Weights of a small mixture-of-experts language model, trained from scratch on English Wikipedia: width 224.
Below are experts of layer 5 (counted from 0) of a mixture-of-experts language model. Rows are named router (the router's row for the expert), down (a neuron's output weights, with its number) and show model dimensions 0-223. Each number is 128 + 24 x the weight over its row's rms, rounded and kept within 0 to 255. Numbers have three digits each.
Before each expert's rows: a language model's description of what the expert responds to. This comes from a sample of Wikipedia text that the model never trained on.

# expert 5
Description: Noun-forming endings like -ation, -ity, -ure and frequent nouns such as first, season, years, film, often before of or commas.
router:119096162102106139140153092146107124141115132131159118092120159117088135132136129136155085127085173085092084120134120124120156125112160120125164127145107118135093143138151152153110132133175091116101141130140128103121108101113114097152131169147127153120118128152104142140056134139190103134153130131163091127111133126162160137151114113161091116101079114140117109072139137137149140089064162122149152135066072127142104142120129117126114101144145142136114142171140111141138108120111123134097141120114163121153137136135130123117080100135129155129151126141161181102153127138128101189125154125154105137117102127128113119145110081105140140144112123110104142188119144146073122172122
down0:122116106106109105113147114125083161120170181115084123095138105113115133143138121134124151152109120152143134082137146132136125157112125163134109095111145169141141130141151119129108121119135125130081037114158143129118127150120141091163132143128166139175124139126125104096155146133113095130089101101143117103133103116086126115154108116106099125151148131087118085128120140162173129122149118118134160108151138109101140113134097106146132130144103123142117108140106085144126120165086113080145130194110134084134145113128117143152089143144143143149137196176144122134148147155101141122144134173157188100138114187146126132098114121098094134155146117147116171099183140128127143151124
down1:131115133138080157111175140068138147107127110134149130176114117126115101140096115071133138115118132160149137146119180148148139138092128139096145145121161137110125113123077154096134126164100168108153093095147131098159135126160136195120153153154155100117116116139124132194098113111131126137116132107126141114142145142114119105133124109132085128137095131137140149129105125137108114122119134091115103112118196125127153108144110099122146068132158131127152150144100127149123183127151156099133098100091079112167162118157147137139093095101121143155108125164142132161117126134052097126112149123101131127106133106147112104147110111153156116128101134098139140119140117083125156103187
down2:131161160152123121096083139100112127114137103147115137126126105129096148109133055106095154112106143148082111105129107105160145130116143085129128085101146120181170144126157117124095118144147170144088133141094168117159137118147108066111115108140107164112117153124149098163161101148148155127099162121113148170124182138121125141083144144146195138126137142131127120168143115124151140120156095131088158151134119131138171111081151124124158119143130111110122110125179132114139169165178166097162136148123140143116121123102113130162115112138128159109094130118133110128141164116132124118135110148154185153139121095122130167120102124139113126170112109115109115113110091169132164160123
down3:091131093112158113131131142091140133119096126150108105176118073142125098146171135132131136136102157195138098151099070146080089136132099137159101104141120129154127159141108112108080121160159130143128067120153138134133149116111118167128120113126110103149148140080122106099158157152121115099106168123097141163175137150124134141095145147104162160109114111149111107100105157099119129121114105116138119152104164119143164129134121155112143126145148103117138155179156110113169132135122090147154178097120113128119141108149116137145159094098119099147122154113130109135116143139132124144112097166209119078143154116149134138110097097139146125095135108123144095117114125108084159150138
down4:125166125104108087117100122108122111158192138159138120118158145118175146160121103129103063157113138158117155082098145160149141147125112166160115135139078091114126159118123145117090118158152139170131107102153118120113142131123112136127129122126163162153145176092116102091108133157119119161133126141167140148123132123081118117156129143157130138123154093102111067128150110152157128103131104140145125120114110108115120114122120097174134165104119113168114126085093112136103134095128103150142113108160140146171183139124085105106176154127108125164143146139113158095117118156116153117104140143124092130127123153140097162112156118135123072138152065125135142087085132151137131141131
down5:146164133117127120169125095119134085168146147123134135100107112139135133146148193127116160131117151104149138142121161117101082130107093129125126123120116158086156195139093155132110136124103118100125099128102124142084148151191154139166149113139130102114131167170158124099140115095116159150162121129099157147117104101112121146184139148130129128157128121081109159094130111152129101146079133102110166173050127123141072125151113122138173070119123113102148138144078133128112145146063131128138144116148108141124120137136095124153130152114139127138141102137125154135158119073142145118100145138137103146102109100149133113113114121148113092127129180111128119136135136161126093138115
down6:114136143135075116089139110119151150088131125104134121151105119155174123097136127135137128138143139141161160059177175155128125105143126152176103092107182133096144148121130148108137084149119186116097112156134094072171084130098125090177124126157108097130063143130083099156141156137105145151135134125111128128095129127116159118166132103133138152107141112096079163117130140156108111114152114115114154103141123152143122132146120090127137142103114071140161097130112122079112108110133126158124139166125138118133143127126100131170185136113099168114146120137115121131161112126136113120129099123080153124118101131128166161105115108123146154114115135116088124126113123144147134081126
down7:134117117089108107157126108135148177103121137150149165142086157124082133109152107115113165127091114153136163168137105133163159127122102123132190131122121095111187129106146158123131132129106080080146123108092148150147101057103151103118138119118138135112151110081116171155131111088088130138138148122128147119098078144132104117078165092120105133176124131140153134154156101153134156143096119172126137125133118123128139070117110124148119092109119146092164133086124123156116161121109149120123149110115108156129153149122147107138096144155129109109107142127149151122119104129121080126086146086168136176152147074135137143131133111133113132115131100115152116151110117118102113080138
down8:142126172127121143141136125116167095131102172089143108165145085134123112184111103109113156093141086144133111104148185137145106135138116152106143133106134132147117176124119144138121129091132110150135144154121168139122125160148131125079117109132108167163088127115113114123086154155126145161114129164184102132120126105107117141157104175111074085124135144143097117099114148097119129108084119180113125117155148171134094124105112126168102126129108147121099097153121141087099107105155160155145116140149115109144110106150176141106128158101108118102108151148174150133148126092171071124114094120151130124102146139098153124157150095115140088079163128100118117142122128119117130150112
down9:136081118095155121118144106134144153146114119124155141142130123157127124151105162140131112195116118161157138125136115134142127138110086168090187133117116162121154134135092093130079159134128145111142127147161152090113126167108137172102136093156123113127153122129164158151139148088117096149132085104108148105143149128151125118139117071093131127125084114146125112104186047123141066123132110115115173152148116125142122139111158125072119153126106144159140148086101132112090174144161127123112124130118083128092154104135164128128095134137145145140131133103142184105092109147092102153162155144171126136128158145139117102140122124110123118127178119124129153130146116137138139126147
down10:134171150095127142153144063117109131112120146141161157120108157124110149100117134120144157125144139145149114075131100140160164108165132150122142148161101140096118119143147149117158131145163141127107136146161095131135099146152133126103148145148154092101120119157138119114160169132147099121107182120078159179111060169166172120114147107129144142135121131133122170121119164106129171147125161107117094124152110104152167105106107143118086123139119151120127129134128098080153106094178136143094132148153124140161157111100111153120147148128140113108123116144140095134147083137116149133163169145078106159146085162117146120125141116157154111146068127119166109135100134152146155150150
down11:111151120164145114092128091127082149108098149144108160109135123171137165131138089144135119101071117110158108106149158078128170133144133169116156141122143124129138119153100098128092151155092135090165127093100122145138129082118118122105136121114180104125072129117125158120147109166132070133112115171104140135091148123133141131123102125127154130121121123149116103126161121133128106121145137141138157098178156097128112125120153143136129130104074097092170130132142148108165161081135141135156114099119132110117106113127146165155154117100141189119147148099124086186107082122119141120114136118131136127089131200168118134168156160130114105151108139117128092126106136111148126101131
down12:111142114116130155171093136139127162140120144140119151110117137183090156125128158108112150105124162088149146125113122135123123161096168110100146149132104124138108159088170140101090124088105106175136186112106127108114141121162093152103113156144095121149078170089142139157153112133135129096135134083149126134122108084103109131151107098090148139106162157155140182105135136139080116138125121110138108125170174139117096170151171122085083107154100153118113136135169139101129153124097117152128153095124094179095121141162134140150147114106127161163121120108122113172111138144122101164139123126125130172171134155122120112094139118147128142146161115134114096156125106162117120120134
down13:117098146161153143134129113162147138166152126123130112112141109127122103118100144114104117167133157157134129102116125143177163109108153140132099114134112111134125132108072147099128078140132155131132102127170144093167139137185130145130128113116113150127112109167125154122142083109107123090174109112137127162105169158111114110131164085134108113118106174093129119158124145140140130121109129134121103148115096065158168173126054155125129155115137150160142122153122194160131155142107153162159119109118120119146167133138075165102142163147159146163138149125084149110083151114117137119116097111125111092106139172113124128158103139145135115087095133139113159100122143116114127086137
down14:150150110073107112121156115137138099163100116138125133137136119128117148103116088129111077128129096155128120096149114125179125142131161092089067086165101139129079132142113108128164109157142105104129126113163132151108117146127137116152129164113123114112075095142174116085116122138081100137150147125096122110110169104132128131122140107147128100120114150118160117140146109110130108130117123159135134109111138190116142159193126107119159162117137090186111100136166134109187110143163138128117110070092118114104133119134138157152114089147134174120120142103072146168115133129142118165086093113142098138126119135164115123114112151098131116176137136155122102143139114146118108137160
down15:141149137062118125129144095089128108098133098147178128076130167123149132108138120135121188137132092104154155141107051112177146111141100148102117127116125118135162166110152113143143125100164158115141102140140125184128125097117139094128124133117140157137113139119101122122155140143119112091134128164132182136107151098117140112126154122109176122054168109127098179121134102144100139147110126137086126189197108134141150144122134174131113159114113157097104163133118120140109137122132157141158089145092140129114120082127099125116125139093119125155149150140136116108098110129131144133119103103099138160155139111147172092141119115106136149145122125143105106153097145165131135142133
down16:110148110107120127105151108116125140147101156105179124156138130116145162130132135138127129136162079123094136092125128064107118104119116100152135115096089163127170091168111133158164134087116115138128158114133110100086117142113113124127144154100120141106138138105139101106094123153106105096090123124136135127142125120143116163112141150147137119153150166112122126180133205129172127151154183184123129133129128125084155122126106070128133107141122132132090135176111132123087153139130138098118130139136131112157145089122088120156143137120122103090131145097129137220150151106120081096144101116135125150111131116153144085106102118119149139093117173159133109154125108127155136158162
down17:119115094126117120106111152114122090131126084115136136150144124122153133107103127115130136178113122149118139153144156082107137154101093146123144104135148142115134121129120103111154147171111156141099157143105143143141120148099137111140182095090153097128086122183129128164156136139158125142116118131119125092109090118091174147140105069124105089139126116135158151093119115132143118101090121121131134096130133119082083157113130106113128114119144126105149100127083112165131123132119142122110130144162095129164130086124143139129145135173096147130130153150101158119129134142147157175163101123090160110127108143132078137127178105126036135141193129153107152140122120148130052139146
down18:107152113126145117140133127176116146134138154154138147107131095129121144070157121144127097145150159156182131160130095143129152129135108138115141123139121133126172134109133161103109139097117093145148125126108142120143175122110162115158123103078128126171184102102118133152091095106111142130128158142165128159090088112083127122134113102142187108125141115098103123147121079119117124160147127149136129137150159120135096097144130129161126150142138116148134157171136096093147136148192173137108139138133140149181115107092160089143111141093137059097106109133115098103124122147177173103113125121144107110150137145097167103144073126114136097148144147137088101139116138151126158120151
down19:100100106118141103119117137158109145112127126174184134111118160123112157144170124133101117167126122078100121129168115118090130095127141119113143165102121117099156080129153116116142145094108125157112110155140130082072123104097108152102143103123159125115178148109145145117146099114147120202092171117111121122117097128108159127143151140105162158106127132137118107110124100119104169092077139106119139183120152119105110137096134119137118134163155144115154111114113109113177137119106175177124120120114121124155157132096145127140125142133119115116128112119123112102090104111095144086141151168178190126137132137109148106103095135133120125115152126138134180098151100106110100183113
down20:125148089139150147134103114147119131141148124140093102101143114155148111147111116143104132142132139083158153118141084099176144144100128166092091119169090111142134160119088133135163128163158134140135178100125090140148073157151138091120141138140157140141123101150098144134110141139118084148139110142096133118139122142112133137129180109196128087128147114122115106113124135116103170155125089105102150112109099123100096130137126123132159162093157129148172115111134121178104162077098126082126164126166148181138123111115105153125107127144137149128154121116162102102122081131143140172126125104128148121154116127137173093103098125108135148077089168095132097094120113118141113100114
down21:121135126105172111134099138131114117120125133115115149115103112153107149107157140118136179101089117146173132116160170126117082151082148134144123147128117127102175143122109137136128169132110140117087165118142066155165173103098121132161141129075117091185140156131087101103110132101138122095125152143167148141093115128191114113103166150154122075115154143118114131106108127092124126081164130143158115090148085137160162140106116101135101107130135164124112132113142112143169109093165097126106101138116147155175114121106135119146141118114074087135135125130111120137161132118087114104137133109149121106092149194128141144123123149134097109136159149138117130134093097103142115120123
down22:153152137124120134133122104104140126140133130176119153136117140114060132130120148140136145130133138102134129139124142139166179132118123119118097118113122085125158127144116098091128090115107138165132125092160149113145134146134149112121139149143104158153166118136146150168102146137106140123148124098152168146100132129129117154092080091106121102086126165174085119144144147105125152095116160140107171148102153151149115117125113142138118117150087133099117146135138132045135139149153144067173154114106085162130124133151097118113144104079139116113135096077120105134135192155119110132137089125081158136126156132133085077147132106085178123131128110124129173121117154115149146171142
down23:098131148156137108099128145105120109168148130080121103107125144119141113109122131174102124172126132144167106110126145165168118160112090113142138083141128132105127139121158152130111149152137102117155119096095135140151120135131117169102117112125148110161123138093119109126108107132142155140183145178158116139119141178185113109158130119113095098135108091119090167169103144148095155161132168168126127133071089103126086118129109078150176125113100117145176127142088145169116142133089139118148104118172140120127118088153114110150111098105164109118126133164142108090122128139091133152138154116102080142121135128144109160123152168141098146146094143128149158125136134163113111103163
down24:096123102106134123117117130133167146091148105132109168128120142116142128112139160132118132117156132089129166144102170122165093186158075111148110134181120152125107119162170114116126112147113107145145147159146117086096125147139152109171136117133123130132187118127117153160161137105139137080160138116114111163144130143084092181177087089138130124129126102165167135083131123108132152120136140118140140109122120105122100101162109145154140123139122118169101153112134122128136102134161145156159144113133113114158161106173144133092094109139170125179135095125129123062112148093137144149104117164136126081113092140143103143128112129156122144093158125093156105084133145123130142105160
down25:129133127157156077098101154126094126141156108152132119149172109137124136118098099144140147141112083147151149151124181135111148078142130115085120132109127070149123119127120136102101122154146111159109125145137174161080124143110161125147107164104122161114105153108104122118102126152081157067105100086111128123129113170138101112103133098155138127140113127143143137128123135147115110121103117106125121173159152074120175133095100164106139139115111124094166118089111142181131154121111116126131141069119126102075125102124131108116125136138126126145116152143162070147142147122112128137136104053124160152123133099146108084100125121165144123126096113131130141121125082122160185118134
down26:103152116109107143112137122168139085150130126148140111148080114147119079128108159144118119085139159125143166114170105150130118142091183125150109125140145120124131119114149117142105152130165114141118200132137124142111119124099150128144155143113131128100107107101101102104115141154147111176133112124137144174093173121110129105098120132138145141141143127133134143105162167114136096120133065101161100109172122124109164177139127116139124137148106138095131144108156134118152079163086123156088191091104141137078129152158183121115129103111137107136099118112104113098137164148118160133130149164141094196082146134134108150112123129155109106157101131119149137158129078123111109130116
down27:179131111127159107145125165103148154125170142142145098161164151094110156162164142154140118103108162124113108131103083115069106111164140089105164192095153136140098157139127154124099170090091134139143141112117122117072157150167162147104142077119161130122164115134109117129098101166122115063126164094122139148122135150125112155116109099131126110146096124128147111110124127112136105130122124129152101134163171165137105128150127165101113122080149102157133152122123104127139125136133123122173125132098105104127070141087132079121105108105149136100174128101125108133118144114153131157120095149106130141138110136109127122167135112133100156183118124081145120129122119125146110141113
down28:164125133145171093099093103160163099146146096111167155131116192141114125096127078149111111149101094097144099113106133115131114091102119112110151140145121132101132132126090137088115128107097122163124118136127130146127112092168129159112157172114126154112129115123156123113134126130102119132161166096155140118118103108095100100142157108136158174120083089134110159144120144163134159137131085129147155099109132138165131120110113086141149115081114132095103145148091212152120107079136126137168103116142147112078113143101141100125166123134145139123120134160135152183148120152151137125100141126143110105157099151156120121169129139120118099079138108143124132145085127169121106109125
down29:137130077135118106106097149150118147098156127162131160117122113108132179088157141183130105093118130158146098157160115150148143130156125039120147165152120104103137142065131149140111123152117124134104129102111093112166115132149129143118068138188126117149108109131114138148119175101157140137076105123106129161134151104151117112167130147161117129151105132128130127167108118118135118163102111145088127074123134137157166122137173126106141192082127140139123126120125132179099110101132168137129117172108131163098139146135155110102118097135125120125106090113097129072172156115118130126139123116109097089147146124133129126093102149106130135110106143124144126122120112092135124132101
down30:109117097141094118112153076123137109123214144126133154136111120110162159126168157126122099126116127136122145126110130117166105148192144117065083112109134140130141159152109116107128167112138142143113094118152124128070084125142141159146155134129140108136087126148138110103170108157103152101125134174135136162147115145140158117130109103135102189107135145102169136138154095127196154149090089098103138099164104121119136138116166105102159117131129156125111150125089097127150173166117096136140145104087138114118125146157168160111124106128111157148123138108129128131134151116128122142117149178127121171095131138149081128139119148105084120146113128101130132134140096088129139117127
down31:180138130088168181121124136130120129173134139121107138104129118081107173122118124115108140165125103101125128089117097173138117147119111157102124108146124088158119127138122116195131122151119101098089120151162154159111157107093129131115096123143096083125121122133147140147128176140140111139137184153137090111123123079119160115140135142098186122170147112124150107123129108116136161104102132135147130142125100183145161131128103141116092053133138172125138153133160113148063135125092150132123111096168118125141116124118163106166124134130167161162159179112138089134137115155145128134135122092146099116130121127107142119128130127111135096073159135121172126125135117134162111115136
down32:085115123103126111126132084148181128141099158149105118118133118121139128118104139115096147132161140138079093133123112112113151108099113149158143122135114112114087159102123106110103156089154090118129079156167161099080131154087092123120167118112141122159128093101113132088171066191113143143116123118150107116131149167150126074163136111080125159150161130140091120104143116150129160131141144122143121104136095167097137132155121144102130126127132170100105155126191130122112161177129114136126133122141133109112102121103087126126120127111148091139107148150104117153159131155084145128151110120114141147112120159048124143131145120127152094128125118104109110131145155107102109081121
down33:118142104100110135110132100130081102155144114077119183094110152166142151127131173094134127116113115104126115130136148108109133116131142115134116116136170085123145143124169152145110116112123123128128151104164150126170139123118173157154135088135131091155113116119140152132104077137117166158130125174147124161171114143127101114106124061121136109073173127105129151142095147174135145130089129124073125087137132152130094118158128115119152118076158118136137113114148162138151144149129089084145115156139131159177123118137159118119110150115109128145122131141106162161141100157106098097134110138110174116109129107139144102111129095175150155162143115116129129103195126148102083102114
down34:123102129131147156163141149151133118139123119134119098124104139117156146152148161100159139141151115151093157126151143157110140104119112181116152132106134157200134103113138173153094114133170126175105148142105148177156145100151115168154127123146134121132154125143151126124145107112122133120134106138133113108109124142131178104120129127123129123129122134106140157101135127136136119155124130109132118124140170156123071139120152119129143116109108117103168151120160123092069144088110153160148162118110152083109148192157131106120138167117118194133121091141113131100139132125146150174178183134133183126136178137135153122103155122128111093125160143109088080082175161105111135118098
down35:124126083106121135106130119124146136103099134104128100153101109097160103149113134136108163111148146162099134143103134123165099103142080123149125151095134127156107153091136135128130135142096040085124149097163104125133158080119150150114130110150084168116089109118078115092145101091123143135129142077102143160133124147159131106099135090152145149139127153146131136152122109183151077145119122152142123133097144104079170133149163104113166161124162163092128123125122109167120120115121130118124137078135135152157103150131102155168119111175160159120157114121113103131135121155096143138119080135109108114147108122127083112083139149129114151131133131145142124118141138102085087135108
down36:107161155138139153157119160125102127159125143119114122140117145125127150154158112159161117137137100095143152124116167149111109099084159093099115157082101132103126154138139115141112118107112087143122128107113153130148116152119140161149154110118109148145124116124158108184123150099132130147122158116177108152129134087114121123137138126132107141114140118151083128089084111137133100144128096118156141101096129086183160088150135132125095109161129109124132140128152159106131164133180137193109094122083132172085130156144096080143115128087160134143133105142134186130107154136143105114128132134130097154089170146144073141088133104081139091119138071137128123116081114145139129155111
down37:138135093119118121121126148132141119100086129136188107149129126155144170094131145144110168116134129153157146128085119141139152164114107134132134112170097121155137169115154128104161101139163097101172137105147127118143143157104173158124100147114122134143097099140098161084172136144126132107181118157121084130095122141133139118127126166146102173107166148151133113093122094112145125154116116120139153110167083133130117149138103170169131099123141117132090119115127132076110130143110105114083165147164109110126163133106134177164083158134095122144146114136104129107116102144118095138177127139157139088153115162134143162143119089119163123087128122158175084120146131128146100099092
down38:148178154084161145131133114135153135134091134155121131078142118191134170107112115093132110133152117172128121089122156147148115130123117137126134160132059096119119143144130080172151103099158080140134170115083133115172123132141148142113136140102132109109139141118189171140128116142129118122135153138163152149161145090131094140121103154118106114172107135119077114139088118115107125129129115151110088124138148134149128141122090154139134085164101109112142139145123121128112123128126159149135144154133121134120133140129109113126117135139175163081127131110128088106130102126180099119125086141104097129140172138078104192167095133101097111148108132134131172115119116137087084107117
down39:118115122145132160140137124126207126096181109175115101163132143112129124156140171126092146172112141118102167148183091085150134091167151122147126105119141114183122117150109153120122074142134135112147125148123134097118143110119142123138105091136152152121184130119123079152154149105129091102144114117096130142128147146121115141105145092067112139080088122124120115120119131148103130132164137141134155133127094102072114158130135155149117138108123146095120081117148111115154136162146100117136115113151108131142123183139147152136100148156126103094103103099133081102098139101110164179105142116140112103103152084148109092136135142129130093140142152102133146126155129150129152095117
down40:113168165160114159094131104144139092128172139128106159096122105101150081130115119120100171137144162118119109146098132117175132136121109161167156129161111129148122106114118112174090099134119106153153129141119120166131082112106128098100094159112149138070121129125147105120146161092128130105123134112141124150138152138135106124129163140112108150116127127105130094174129126139163123145115082161118173174117129102122120123142090094134161127117095123179116111104122101127084150097094180117121117125141086152143147090146121158143124163197090144104105167124096119120136127146109142145073121101164078114144107134139147145109137128140136119101117100165154141118130157111187121139124
down41:132101117126120116173116105117146102118147167142164147110099151148104160129129111085145133084097100124138133095136069155115125155097147121074164187136072115131122123125102121154114137115133105120114121159116134108127129132107126111111149153167168129094152115139121129107106119136128119094085114121154153101131104118142139130148100129137132114113123157130106161092168062170093162105117170142133121140149116171097125092153114123104115122152104089105097092115140169137106117073127150153095152149116146140129102165098129132121142098101129121098127081112181102106130108163130117130150085145142103149155124120140130092109117138143105113183134140153086115127153168089106108101134
down42:160140129101140114125097156105119118124150108110115116138136117122126080152131128147138105128127127135115157124146161109139115143139150118173150129176115144083119111155134112120147135178071150108095096097190127133151119124143115113150089113115126129122142093142111144130137149107094081104131066160075137117145090138140130143126174100119116134149146093081069128115115112132126161096141140100130109137126105066124175168152127136142152111148138110104094130099122130160114129114144153118151117089108144129093130147152152109052111168165133149124113186149103116118110141129172121158153161103106137142111105161092155144141120130111151130121116169166110157140145110156141107148096
down43:150159153130097104154158176147125073103117100182111119123150101103116130147109099102117120140097141120134116122114142113129099115103132152104090126149171135138132120135101139136084157129167154110107134104127143133127050140115114126193116119119161135123146098204113122136148144142117132122161123117124141116079118103139111134134135109107130129129111134136180078115160111136100131146149128159114136170182150127122161096112107105105125136087117097143141105119083149142120129129150117113131138100087100112098135128141185109149168150152163165107095134137171120147119151157109151153108143113184174148147148109153115131113164152150131123158156114135147084098119162120118113106128
down44:122114149136095111154113089098142135176146166133126130128146161165109106130105101075138118107148150140127116119117114102103110065138117146102087100090105097137138104081165098160150121086151149137101127114144151124120116150122124099108146120103154113141158130156130109114060165161104096165079139084098165166140112130099137144128140121135168101118083139132163149151149137120099153102132158158143142118156154113134120088106130161140150099126152117093100106124122093111151136156154129195160117105122136096146125155143142171095121107091142126131136102111094128101127130111142112113160132132156134117156130133193141126123138101152113090154135122126156107151146097172116139150123
down45:146135117159109128100172112128125077107098116132113141102143126125143100096095147161119147136136117143156099103142183129156143119145143153111093127146144100172107147080124123128128109188096151121128093129121089144132139122135162124150135099129166127109130110132109126091172153096100156120101113157140113094148146146144148111151099096099105085140086112117105132096134107140122082157122118070155154146149118141126051158141133084141155114120137123140113121150134136150131129110101111108105156110153162135151181116112113150092141146163134107086113150140095147104109110141097150128098143140139122154176099157123155126131126133145172129110103182165120090142186119146121104110141
down46:133112143123115128077126127146134124101149144080119092116186112072160117129135122182139140107122125164139105121142152149156142112130125100105141112170096145136099135102096148107153119169175103115171107123112165151181100131127115125119112104131134119081072077113134140193114133127139109131119097138106118138144155139133124129141128103146100125141097112149094109174145164144134139121117101149157149130150111106082121118127108109072138133118096144122152142125085142091121136126084112071098126163145120134109166107143118149160120132171097126113106138145120140130142117172142141136119151064121097103121101171155093113102160122119125122101094131087102156122138115133128122087150
down47:122112168147141148100113158113139124144143137113143135123107150118089118109121138122067157078125155116100095117124183130139112086095131125152137165156147146134141153118118111095131148131165127132198147100106118123169090149132149148145118118118144108120175146137082094153102109178092127153103149144130123126132172117127108117154117087108151125093161135134158186151141146130130117096183130120102120103113146130140112166105166118124118112136160140097158200163118180166170096115148107166118149168130111123141121162148126116124097105125083116124136134102135171146134111114142104118090111153128143158140176155139125140122100120120163132149085125143126107125141112106148126103141
down48:102164086148116097161147158144133129085116131116132132154086114166113075144127153160095088156140145162138175153095134130104120091156103163145109144140168107183156125149147117130105157137142126116128111185159127164101155111148099119155138171107148127123139135138128098068143107106137162133132102110128146142101148143176109104142127105108151130124143141165142183152192110149153154152159147134124103157102121154147162110144147154126116103121122095124099130126157142107116110109141142130152138146107138132109076131094137124162140112104107144094140122084106122150147087083108119105129104149121147142144158103126093134148140079154126144126182117147139169144119149124129154144140
down49:124107127109120100115148168124121127129111129098168107116151136147131079142120069171126148151132126121099118125160101104175140125139155119089167114151143152110090118104129135152139094125093125203144135120122126125107120120180141137144136149167108121114107161101164095148089096145094087147101127143089157088168125174143135115120134097127148113163147143125115129107138132144147133102145138074131094101143132140137142124160155146139117198135141122136091121104135137138134117060165074086108094133128116159150122146119137124157123118090114150121116146171141134112150087086168150146154152147124142120105126132193115117163108132124109161160153114144123142101115141128132146109142
down50:148115096115149171168133118140112113137058110105138149147136125159141137164138147103142106140145114160131141110135154167088142151089115119148136126129154130082139120095155113117123108128089119116121131147143119107083146110176173122142127108102094142130162148118100096109092137182128117126121141096105142084151140125136131104137117151128066124101100131093109121149118151087131132104148124096116167142120130137120115160150119104123118151128137154103168124098064102130145153163138173128131099149090138104143144144113124156129136112144119101139134139071112129104122133162094133111143142167168148120120115123159108141113200136118106105078137170138169127100131077134192103137114
down51:153125129137188133148091098081163162150144103174106117168147093143125133064148092129116158119106138103167112171145125137133129141130166127085112115088212114095129155089129124132118081163172141152167128125144122129148120139140095145134156184125126148159120126171134128146130150134110132161123113145110115117166151162140147087120110138125148163138125090147146154113150110097114126130120091100104113162139137146148093129115148145158155135124115167106153162101089116128112155139118096114119110134115127163127145088078129123087146146132111126180124137105118168118148087111130089141137134094123148135122110114090160123113107126118131103151095117133157129162140129135086113147145
down52:134131057109123157118117112132158091176114135176130149153102116123172115129113100103107163148137157125147125120096110114112108144120104168130086114128140106153130100128104132131144097107118120093109125127149141132067124087165139127117094101151101128180185118175154138115112094081099143091129065111108152158124149118120067128134150104139125118180139119152116109119103102162124117134133146115173134123133156134119134122126132160102151108116135158119163147156112129156170143121130153137180138151161186124101123133123151123136147121144111127098063107122134150141119170126110122086163137134112088119146119093116102135145134112154120153134101135143114110103119155081106161138119
down53:147089138098150135108099136116095117115142140127121117099163110071148104134161110157143101129137092121121132093147137171097138124149096150127146148146163135113145117154149122134115129177070158137123112121134149172088146146123145113107146153115131168074105128137106097162130138107166113177098100147151124156114130081100133130126082168114149121151139121141125161133153132151097111093094149155146104154159151172098129141167151112125121128117127084165105141111086111134141108141108122105110108099169147115128128084178143146157121121099107116131118114116108135133151118133180145161147165104096175132137093144115143147163095135125144152156118123086144187139162124147124106140086
down54:148116155180131159147132130171098136150143139137122125112111111149087166149152144148136143134157098113135144151140170115141116123149140112139117141121154147113120097104101135117111089107118116104134126147116156110141106113135111152085099158112203114087107111160092131139092121112108100162158114159114172134171085134142089133151125135123135135115129086109118098108109130120134156118157137131154106091116145118149141122143127123111148147089141144150148134140089120088164102081148163119154073080112130111055120141136096139128138107106119142174118114079099140121149174176134127123085126154151121109091139146092127147102164107159136119111074080152111102141130151131143101120139
down55:126151127124124104124104126158142138134147089140140148099155102154136133090124088165141123127130102161114134145142136145127164148148125089097123156123119117093098114153138113134112079182147131173118169148123086117127121139140121132142100134107117121139144128118111173135120157092134115131131148091116164150113125138065109137105115146071084152119116140149125120126157202131127155083076129126126177106131122108117134160106112147135124105158151153118127139174140131160159124151157172124131127151091126123088154099107135137143147120124163148087142147130161162101108104100119135121122184084143131122144105108179137175149115156113128124099188088151104130128133088089166149136109
down56:122144144139155127126111140093117132115161120088071109087099144158126132129155122129069117104101138139136158084101134118164142164133102114140083117158102154167143084152118143122138113120101132130091159199162132135136141085116075108086091124097149143116104154111110094130147115115125121138115154164123131122152161113101118117062087126119116130135134139084135093124147108102093118131109170144155113143136117105120163089162109161124109138125132149100069138114116097139138134123111133161111141118152131135146169124126136110156165130129120140144105120161132135112135117091157113139162119090139133129104128116146174146127113133087100138108156149101119177130147154146146098055099
down57:143117149082107127109111164196103108095112142121123133126169129135152157117105085162126137137098128151108116090158133124110112150118066191134117124168141086104103146086137158117136085157140116141137145152143124125126154109125121122138112133114128147140134147144104118129118124065146104149149154163145108118104088178105158114106151167107138125169102120121093150091089096105104080097142118186135126155145113113133118122126134135123118134143141137147100124143169125149113109146117099106108139106143142103163160097117120112137159165156109151136073139114123139154088083127181152095131127141121152129115130087081136137088127106092128099097124134122089125142113153144156089127126
down58:137103114151124143149123125085162092164124165116124121160104132112106104121104110133116138148087122102162121139112117144133105101094103113088172128120135138105077114110107171105131118126155121122151118113094110138107094188152147115150125145113154075134149131133086177113131117160120146137107076109157109134088144115141166092128142127172133136127136090138107163156142106093140113113150145115128111112094125117115117107123088094125153146138127139142141120082136113144088106130118118095114116148177127181139102127170113123110148122113121175112157133152149166163151114137104126101049140159128173124103172136116141117132129137118138127094081132132107086135158139061148107119148
down59:149078157149129101110104138129160101111142154090111097141127105114141180156136153140150124104105073153121145110160182140115129140120141096128128114112132155136128095108070102128095116133098114130163096127108153143149108111078095121143128126121110133096149103112139112104140127116082101125080113115114139160099147113136128153097113110144100164119134169122118111119117216140132183152141092136136103132152142102109137119116148122163139163102153150107116176146157141137095155093118074141151080124143103117077148145091143130135143116128117123152133153151135104122161130161091129130153127111160147108127102107125130119143140114128117149159148146179176158105129111107124155080144
down60:122104116178107132129092145130140142111120118141120145109098155122116112083100195140095164106141152158132120134119114094171120108123159140156116111138150118133118099118094120128113108168128154098147099124140126139165089178095095100142142131135116143143099144142150111180150076116105160103128106150137089109100155130095147139107135142133122096117135148135109135151123135159103087140169140116104124116128111133168138126180170132132098103097115158100166093125121167164155142108106089148159130117140138102163105128137148132076130139138135154076139114173135121142142093145115132122112160134161095123133109127189160094103103134105121109149115155150167190138147095136118148156164
down61:105156139118121148118138137132145135083141137119120092136139121195133104137115116154150150150128097156117112158108125122118115154125147134088103124110103127121099121177121079177128133133129144091120143111116167137157105161081111131142136104105142067149138100101163106140147089116130100097097129097135152132108141107163160117128056146121110110098128140118164120164152176102105127083114120111141187141110148120144134082139111127157119093121131110117111157152123112095162154144145087140154137086139096153147087121119130150121180116129147116081135168125163097074119138133137152108160146107150127128128134138146147106102135153143106100116129135110182127131155171151088140085124
down62:104128113179145194145129117107136084156121112079140106138157142110110128130134127152169145127160105118135129179141138076139130121133105130123150147101116110150120177138140122131134109133118144119128138158175173126110134128127112115108142106119126154086132124130166096125130151152168175161131135141136166129091150114126133108151114115119121126136093135159145120130137165135129118154114142133129117068107147163123114121134165146153151113121093115106095149095170103098100123140146143106155094148148109094133124059153146107122102155125143129122088084152164094095118115111133097097085157111116096096151123121155085126144134138059132103152129094143094119142138141110172177174150